From a checkpoint of a small mixture-of-experts model trained on Wikipedia.
Size: 12 layers, width 96, vocabulary 9280, 16.4M parameters.
Experts: 128 experts in each of 12 layers, 4 picks a token, a softmax router.
Training: a variant of SOAP for the experts, 535M tokens, 4078 steps.
Below are experts of layer 3 (counted from 0) of a mixture-of-experts language model. Rows are named router (the router's row for the expert) and show model dimensions 48-95. Each number is 128 + 24 x the weight over its row's rms, rounded and kept within 0 to 255.
Before each expert's rows: a language model's description of what the expert responds to; "mostly gets" lists some tokens that are sent to it at least half of the time. This comes from a sample of Wikipedia text that the model never trained on.

# expert 61
Description: First syllable of names and words after a line break or hyphen, such as Al, Mon, Bar, Cal, Man, Cop, Cat.
mostly gets: " Al", " Mon", " Bar", " mon", " Cal", " Mal"
router [155 138 113 122 165  77 127 125  96 172 141 135 172  76 166 116 108 139 109 127  98  87 115 156 136 148 130 120 110 115 132 128 134 137 141 155 123 145 104 139 145 136 145 173 120 139 127 162]

# expert 57
Description: Single digits and small numbers inside stats tables, scores and years, such as tennis 7–6, percentages, 1-8-45, plus American, California.
mostly gets: "9", "8", " American", "7", " California", "10"
router [140 130 158 120 122 124 158 150 103 116 114  99 114 126 139 113 159 157 121  73  97 125 137 110 159 120 124  91  91 126 127 130 104  90 157 110 132 145 162 152 116 140 136 117 145 131 126 131]

# expert 18
Description: Pieces inside or starting common words, such as aware, monument, Marlboros, Col, mon, th, often in footballer and hockey career articles.
mostly gets: " th", " Col", " mon", " col", " Atl", "bor"
router [129 164 111 124 102 130 166  94 135  83  99 129 148 133 160 125 138 156 123  96 104 154 120 117 119  87 134 120  86 177 186 113 123 108 117 135 133 125 176 128  97 118 164 127 124 150 103 132]

# expert 47
Description: Connectives followed by a possessive or article that introduce added phrases, such as "and its", ", with", "and the", before, near.
mostly gets: ", and", ", and the", " and a", ", with", " its", " and the"
router [107 165 184 154 118 120 120 132 173 140 164 107 145 122 133  92 128 123  92 121 122 126 149 165 144  98 156 122 122 123 154  80 147 111 122  86 148 146  70 130 129 136 127  83 120 134 147 132]

# expert 46
Description: Suffix pieces finishing abstract nouns and words, such as -ction, -ition, -ement, -wards, port, and words like support, design, development.
mostly gets: " support", " design", "ction", " development", " control", "ization"
router [127 148 170 106 159 108 162 142 102 115 122 125 156 116 137 148 125  99 127 153 103 138 154 141 135 161 100 106 126 161 149 145 160 166 156  96 167 169 180 111 140 132 126 165 114 149 117 119]

# expert 29
Description: Leading digit 2 of years and numbers such as 2015 and 2023, plus CJK, Arabic or Tamil bytes and accented vowels like ı and ū.
mostly gets: " Jun", "ō", " story", " sub", " Mag", " Mas"
router [ 92 104 126 124  94 137 127  94 126 125  98 151 147 143 158 106 113 151 103 146 130 123 151  84 155  87 141 105 150 127 119 144 134 109 117  98 153 123 100 134  87  81 130 129 122 159 141 139]

# expert 63
Description: Left arrows in navigation boxes, plus pieces of place and proper names in lists and tables, such as China, Creek, Road, akistan.
mostly gets: " China", " White", "ua", "akistan", " Wood", " India"
router [167 118 165 119 151 112 167 125 147 170 126 160 116  96 170  84 111 109 111 114 156 171 173 132 139 136 128  99  96 129 125 107 149 109 136 126 135 120 151 111 145 138 150 100  95 116 133  97]

# expert 41
Description: Single consonant letters inside or starting foreign names and words, often h after a consonant, e.g. Benh, Deshayes, Roshchino, Ch, k in karate.
mostly gets: " Ch", "gh", "h", " J", " Do", " Av"
router [ 89  87 136 110  87 109 169 155 117 133  93 107 140 106 152 132 126 126 152 148 136 166  91  93 140 120 136 116 103 113 113 113 120 114 115  92  86 135 129 156 115 110 166 136 104  78  93 133]

# expert 32
Description: The single letter i inside or ending names like Ciudad, watsoni, and sentence-initial The after a full stop.
mostly gets: "i", " Cont", " The", ", The", " (age ", " at the University of"
router [125 153  71 126 102 150 148 137 161 119 126  88 141 147 141  86 142 132 104  99 116 132 151 111 163 124 168 102  87 140 128 122 178 108 118 129 135 124 137 133  88 108 104  86 163 139 153 151]

# expert 22
Description: Field names in infobox-style lists after a dash or line break, before a colon: Dates, Binomial name, Type, Location, Order.
mostly gets: "| Total", "- Location", "- Order", "Scientific classification", " Head", "Personal information"
router [150 136 139 163 137 137 157 102  97 142 139 151 111 152  74  86 127 118 150 122 108 143 117 144 130 107 140 123 168 138  97 161 131 115 125  90 132 130 130 129 138 193  83 147 145 117 153 138]

# expert 13
Description: Single-consonant or cluster first pieces of words after a space, such as bl in blessed or blamed, L, W, M, Y.
mostly gets: " L", " W", " Bl", " Y", " e", " j"
router [ 88 102 109 115  84 143 164 101  67 137 132 115 122 113 114 104 154 140 158 138 119 158  94 120 111 113 103 145  99 140 144 118 119  91  63 155 117 106 118 173 146 125 154 147 115 112 112 121]

# expert 27
Description: Word endings or middles after a one-letter piece in descriptive text, such as p-ointed, d-une, var-iant, plus words like seen, half, white.
mostly gets: " seen", " past", "hed", " half", " white", " light"
router [ 79 138 131  97 195 134 122 185 144 164 154 113 112 131 132 170 101 126  82 128 106 153 144 146 127 158 125 107 130 109 121 106 112 136 141 138 110 141 131 138 168 135 115 143 131 131 134 122]

# expert 30
Description: Verb endings completing a word stem, such as ing, ed, ated, ized, ained, in expanding, captained, destroying; also used, left, east, west.
mostly gets: "ated", " used", "ized", "ised", "iving", "ing"
router [103 110 158 103 143  79  96 110 149 118 121  88  90 122 143 125 179  97 111 140  99 145 111 111 145 151 138 186 143 120 139  99 136 127 160 101 157  88 150  94 123 117 118 121 105 134  92 125]

# expert 11
Description: Single capitals and acronym pieces starting proper names, call signs and codes, e.g. W in WTIC, K in O'Keefe, N in McNair, US, BC.
mostly gets: "US", "BC", "S.", " Kh", " South", "AN"
router [156  85 142  99 102  97 140 113 139 128 128 154 122 112 126  85 114 151 115 101 113 139  95  79 142 126 125 141 115 140 148 125 177  91  83 107 148 118  84 116 109  90 160 128  91 131  82 106]

# expert 31
Description: Words in football and sports pages, such as national team, Cup, League, football, club, slashes in career stats; also social, political.
mostly gets: " national", " football", " social", " political", " ref", " Slov"
router [111 152 137  91 123 157 117  70 137  66 161  85 108 145 113 126 164 137 161 100 171 114 106 106 118 101 153 123 119 127 106 122 138 207  93 127 124 102 128  78 127 138 123 123 127 171 140 140]

# expert 0
Description: First pieces of words after a space, such as ob in obtain, un, co, Mc, plus opening quotation marks in prose and table cells.
mostly gets: " \"", " | \"", " un", " '", " ad", ", \""
router [130 126 140 137  79 143 109 106 119 126  86 111 164 101 145 139 135 167 117 141 161 180 107  95 105 135  99 100  73  97 152 141 115 119 150 138  94 120 115  96 152  94 149 141 138 136 149 174]

# expert 58
Description: Word-initial B, S and other capitals after spaces, commas or table bars, often in names and acronyms: the Bears, SAFF, Bambridge.
mostly gets: " B", " S", " | S", " | B", " b", ", S"
router [175 102 110 139  90 147  76 109 124 135  94 145 106 122 141  99 107 160 119 157 122 145 132 121 115 124 143 118 122 152 113 151 153 118 122 122 132 100 126 153 122  92 107 117 113 134 134 112]

# expert 20
Description: Inner pieces of French, Italian, Romanian and other European names, such as ette, int, ino, ü, plus hyphens inside ISBNs.
mostly gets: " French", " France", " Paul", "ette", "ino", "ré"
router [114 140 102 136 175 168 146 113 133 101 165 113 113 106 133 100 102 127 125  85 127 101 179 168 174 127 125  91  66 147 107 122 161 136 139 125 118 170 126  92 147 140 121 128 120 143 119 148]

# expert 10
Description: Syllable pieces inside proper names, acronyms and foreign words, often after an initial capital: A-S-CAP, T-ij-uana, G-om-es, Mel-kite.
mostly gets: " Tom", " Mor", " Mil", " program", " techn", " Mer"
router [131 151 103 135  85 145 134  86 143 111 115 158 128 129 139 115 115 161 119 132 113 125 133  85 127  99 129 109 105 168  81 123 148 102 109 140 162 146 135 146  80 151 127 129 117 150  95 158]

# expert 9
Description: General verbs, modals and abstract nouns in expository prose, such as app, require, provide, should, without, needs, draw, issued.
mostly gets: " app", " requ", " provide", " you", " treat", " bank"
router [118 161 115  98 181 152 112 194  97 157 148 125 146 101 146 173 148 161  95 138 131 145 137 136 100 161 110 131 137 106 100 152 140 114 136 162 119 126 136 156 131 163 140 108 122 108 147 130]

# expert 43
Description: Pieces of Spanish, Italian, French and Portuguese names and places, such as Varda, Colombia, Saprissa, Nov, del, Gar.
mostly gets: " Nov", " del", "ñ", " Gar", "án", " av"
router [142 154 111 146 153 112 146 128 136 105 147 106 173 138 122  87  93 155 123 108 114 115 123 150 151 150 147 119 116 111 104  96 107 174 159 118 137 154 124 112 119 144 125 150 140  92 122  92]

# expert 6
Description: Capitalized word-initial pieces, often vowel-led, starting names in tables and lists, such as At in Attila, In, U, sub in submarines.
mostly gets: " U", " sub", "In", " An", " o", " (I"
router [149 103  82 126 135 127 152  92  69 129 143 177 120 107  94  94 131 160 118 142 131 108 125 116 137 116 152 107 142 171 102  96 147 129 170 133  97  76 148 112 118 100 130 111  96 181 164 114]

# expert 12
Description: Thousands commas inside numbers and place-stub infobox material such as coordinates (°N, ′), population totals, density and Geography headings.
mostly gets: "°N ", ", a", "′", ", p", "- • Total: ", ", c"
router [160 101 161 152 139 127 121 180 143 131 120 138 119 111 132 132 108 130 136 174 129 145 109 161 166 140  92 137 167 131 141  81 125 119 101 135 143  95  89 116 168  98 106 138 112  78 148 119]

# expert 33
Description: Opening pieces of words and names after an article or verb, such as dis-hes, dis-guise, en-vironments, Em-ilie, acc, rec, par.
mostly gets: " dis", " rec", " acc", " te", " ad", " inc"
router [112 136 138 130  81 147 116 113 141 144  82 140 151 107 112 130 160 181 166 164 167 136 107 102 115 113 148  86 110 113 128 113 118 112  96 120 121 125 120 153 125 114 126 169 132 163 143 157]

# expert 52
Description: Sports vocabulary in sections and headings, such as League, Cup, season, game, qualifying round, football, record, springboard.
mostly gets: " album", " game", " Championship", " Cup", " football", " League"
router [124 116 140 119 137 180  88  92 154 129  84 126 100 166 148 153 143 114 161 127 103 142 115 173 128 138 128 107 130 170  96 126 131 155  96 122 165  83 153 113 156 169 131 134 110 124 138 160]

# expert 34
Description: Word-initial pieces like ch, c, st and capital letters after separators, semicolons or table bars: chance, Chairman, ; L = Losses.
mostly gets: " | L", " | C", " (C", " ch", ", L", " | T"
router [133 117  77 118 107  96  92  98 128 121 108 130 149 126 143 126 147 176 139 167 156 128 119 150  78 135 145 173 132 107 119 135  86 105 111 141 136  98 114 134 128 117 113 104 149 116 160 111]

# expert 2
Description: Nouns naming a person's job or role in biographies and sports articles, such as player, director, footballer, manager, lawyer.
mostly gets: " player", " director", " brother", " official", " artist", " household"
router [114 157 155 118  88 118 140 102 161 129 113 130  94 165 105 158 142  78 125 139 147 132 136 131 155 117 157 104 148 162 107 163 104 130 128 104 126  80 125 129 161 103  89 123 144 162 133 120]

# expert 49
Description: Words and name endings in US sports and politics tables, such as American, Texas, Republican, Ohio, Giants, son, ton.
mostly gets: " ·", " Republican", " Texas", " Kn", " even", " | W "
router [ 92 105 149 106  76 116 129 102 135 107 115  93  92 121 123  91 120 139 147  92 109 149 112 129 148 128 113 143 105 129 111 138 134 142  55  86 148 165  92 125 179 129 125 115 121  94 112 106]

# expert 48
Description: The indefinite article a, often fused with a preposition (as a, in a, with a), appositive ", a", and sentence-ending periods.
mostly gets: " as a", " in a", " with a", "ing a", " a", " and a"
router [105 170 161 138 112 161 123 120 142 121 115 111 160 111 141 173 166 136 114 150 166 166 155 107  79 131 125 122 122 129 154  99 119 176 122 141 129 160 142  99 165 112 140 110 114 139 122 140]

# expert 1
Description: Inner pieces of learned Greek or Latin words, often in taxonomy and science text, such as olog, asc, al; also Greek-script letters.
mostly gets: " Med", " al", " human", "olog", " Arch", "asc"
router [119 137  85 132 170 107 135 179 134 147 153 160 173 113 120 136 101 160 116 124 105 119 147 136 153 127 128 125 130  84 124 117 159 145 154 152 106 187 112 144 128 126 106 151 166 130 167 126]

# expert 3
Description: Nationality adjectives and country names (German, British, China) plus word pieces inside foreign names and places, like Kung-ah-älla, Shishak-li, Suff-olk.
mostly gets: " German", " British", " English", " Arab", " French", " China"
router [105 136 155  92 103 108 154 118 130 135 152 117 118 145 170 121 110 125 108 105 116  98 138  86 153 146 114 124 128  94 132  70 157 158 109 104 117 141  80 120 162  95 156 112 100 158  95  88]

# expert 25
Description: Middle syllable pieces after a short first piece, such as ung in fungi and lungs, umb, arn, orn, ad; also words like own, form, found.
mostly gets: " own", " form", " found", " cent", "orn", " good"
router [116 151  78 126 162 122 149 137 133 159 135 111 104 170 177 145 135 131 131 172  97 124 148 132 145 120 132 128 105 152 102 135 123  82  92 126 126 101 167 153 106 136 150 110 159 105 136 145]

# expert 26
Description: The first digit 1 of years, dates and numbers, especially in table cells; also the ″E / ″W coordinate separators.
mostly gets: " (aged ", " Pri", "1", " here", " far", " prin"
router [ 98 127  95 144 131  78 119 167 143 135 115  94 142 155 129 137 129 175  80 175 147 123 177 137 152  77 112 144 122 126 140  96 108  88 133 171 110 110  89 114  86  89 109 108 101 112 129 154]

# expert 28
Description: Unit symbols and marks right after digits in stats tables: feet and inch primes, °, m, cm, kg, decimal points, 100H.
mostly gets: "′", " ft ", "°", " cm", " ft", " | —N/a"
router [166 103  94 144 163 152 114 120 107 103 136 168 101 146 108 109 117 171 148  70 107 116 163 161 148 113 147 114 134 107 108 109  81 117 115 110 128 119 108  78 145 159 147 118 123 101 119 108]

# expert 39
Description: Nouns and suffixes in science, medicine and math text, such as life, function, nitric ox-ide, kin-ase, drug, plus LaTeX underscores.
mostly gets: " kill", " head", " drug", " structure", " learn", " effect"
router [123 147 100  84 171 174  88 129  95 140 171 119 120 149 144 168 110 128  95 143 106 164 134 146 111 183 101 103 164 126 137 119 138 102 129 116 115 134 138 158 149 134 117 138 136 123 139 110]

# expert 37
Description: Latin-prefix word starts such as dep, rep, exp, dem, Def, ef, and numbers in tables and sports scores.
mostly gets: " dep", " exp", " rep", " Def", " dem", "ef"
router [117 119 150 118 173 136 141 104 126  57 173 124 148 103 116 128 125 118 122  94 134  60 135 132 142 124 172 120 155 139 114 125 122 135 169 117  92 108 181 129 132 117 174 131 122 126 120  68]

# expert 8
Description: Openings of institution and proper names, especially University of, college, Church, High, and name-initial pieces like Sch, Cl, Mc.
mostly gets: " Sch", " University of", " every", " cl", " Mc", " Law"
router [137  77 147 148  88 101 120 109 111 163 119 165 109  99 105 127  94 146 149 114 102 126 127 118 151 101  97 148 117 150 142 137 131 118  94  92 123 145 103 125 151  88 136 127 162 100 128 102]

# expert 17
Description: Commas and conjunctions linking clauses or list items in running prose, such as ", and", ", or", ", but", because, until.
mostly gets: ", but", ", and", ", as", " but", " because", " until"
router [118 108 114 159 110 145  76 150 149 126 132 118 129 136 139 161 156 107 113 167 160 178 137 119  81 111 113 169 152 138 136 152 131  88 160 167 132 135 124 127 127 127 142  90  98 175 134 143]

# expert 62
Description: Bare spaces, compound hyphens such as Middle-earth and sad-eyed, and two-digit numbers in times, scores and tables.
mostly gets: " ", "55", "25", "i ", "23", "00"
router [105 151 121 142 122 122 138 116 135 109 135  95 145 123 140 122 169 163 158 129 120 138 153 129 141 126 114 125  95 106 140  89 151  98 154 150 123 180 151 146 130 102 159 129 127 140  77 142]

# expert 53
Description: Geographic and name parts such as East, West, North, Island, Hill, Mount, End and land, often in street, park or region names.
mostly gets: " Louis", " East", " Island", " King", " Hill", " McC"
router [144 137 132 139 139 111 162 154 144 120 146 121 120  87 104 126 155 101  97 146 121 123 143 145 124 114  99 126  99 126 132 102 174 106 163 160 161 129 147  91 122 148 177 130 161  99  62 141]

# expert 56
Description: Second pieces of personal surnames after a first fragment like Sh, H, K, such as Sh-aff-er, H-utch-inson, Kusun-ose.
mostly gets: " some", ", W", " you", " fire", " We", " Law"
router [116 107 168  95 131 134 131  84 112 149 100 104 106  81 126 117 150 133 128 131 124 105  79  98 132 134 100 121 109  96 135  62 148  84 105 160  83 113  93 178 139 148 152 105 108 111 115 106]

# expert 19
Description: Word pieces inside wiki section headings and table headers, such as ==Cultural context, ==Commercial, Election results; also digits in list dates.
mostly gets: "==P", "- \"", " Women's", "==L", "| Best", "===P"
router [154  77 103 130 145 140 118 124 125 154  89 133 146 143  97 129 108  84  90 127 115  85 121 128 163 108 126 136  95 176 109 138 113 124 149 159 134 106 103 105 126 122  92 161 137 142 176 147]

# expert 7
Description: Bytes of Greek, Thai, Devanagari and Sinhala text, plus a lone capital or lowercase first letter opening a word, such as N, f, P.
mostly gets: " (A", " sec", " O", " ret", "-t", "-T"
router [123 134 107  80 170 131 152 133 136 112 151 171 135 124 139 127 130 156 127 125 102 142 158 116 135 154 146  81 166  88 107 142 105 161 144  91 112 131 139 130 123 104 160 115 100 117 122 144]

# expert 24
Description: Middle and ending pieces such as duct in inducted, us in discus and Antarctosaurus, Con, Reg, plus zero cells in sports statistics tables.
mostly gets: " Con", " Cont", " Reg", " Ret", " Tr", " Nov"
router [107 135 107 152  98 136 174 133 156 150 111 124 138 157 162 122 152 158 137 142 116 135 147 116 115  71 131 127 113 114 134 136 149 122 143 108 129  96 124  98 112 124 142 131 163 117 139 156]

# expert 45
Description: Paragraph and line breaks ending a line or heading, and common English first names such as Michael, Peter, David, Mc.
mostly gets: " | \"", " Michael", " Mc", " Peter", "\n\n", " David"
router [170 130 111  87 157 107 139 130 106 166 123 104 123 104 116 136 115 126 121 140 162 159 147  77 123 145 127 132 143 121 153 110 150 113 136 111 114 159 140 134 162 147 153 103 119 101  64 163]

# expert 14
Description: Middle and ending word pieces such as ive, ger, ace, ization, ent, often after a capital's first letters, e.g. Act-ive, Al-ger-ia.
mostly gets: " rights", "°E", "otte", "issance", "PI", "RS"
router [134  95 175 137 108 109 138 125 129 114 161 125 135 118  95  93 107 101 124 126 100 111  97 145 157 135 114 135 177  87 127 123 184 105 137 117 149 160 111 112 148 130 127 132 149 115 137 138]

# expert 35
Description: Word pieces continuing given names or surnames after an initial, such as el in Jelena and Gelman, plus "by" and "led by" and first names like Charles or Jean.
mostly gets: " by", " Charles", " Jean", " Carl", "ł", " Saint"
router [126 116 143 156  77  85 160 113 122 117 132 125 146 145 161 102 131  96 123 135 124 123 100 112 117 100  92 122 157 117 149 191 148 130 120 128 170 133  99 141 126 138 136 136 114 105 103 135]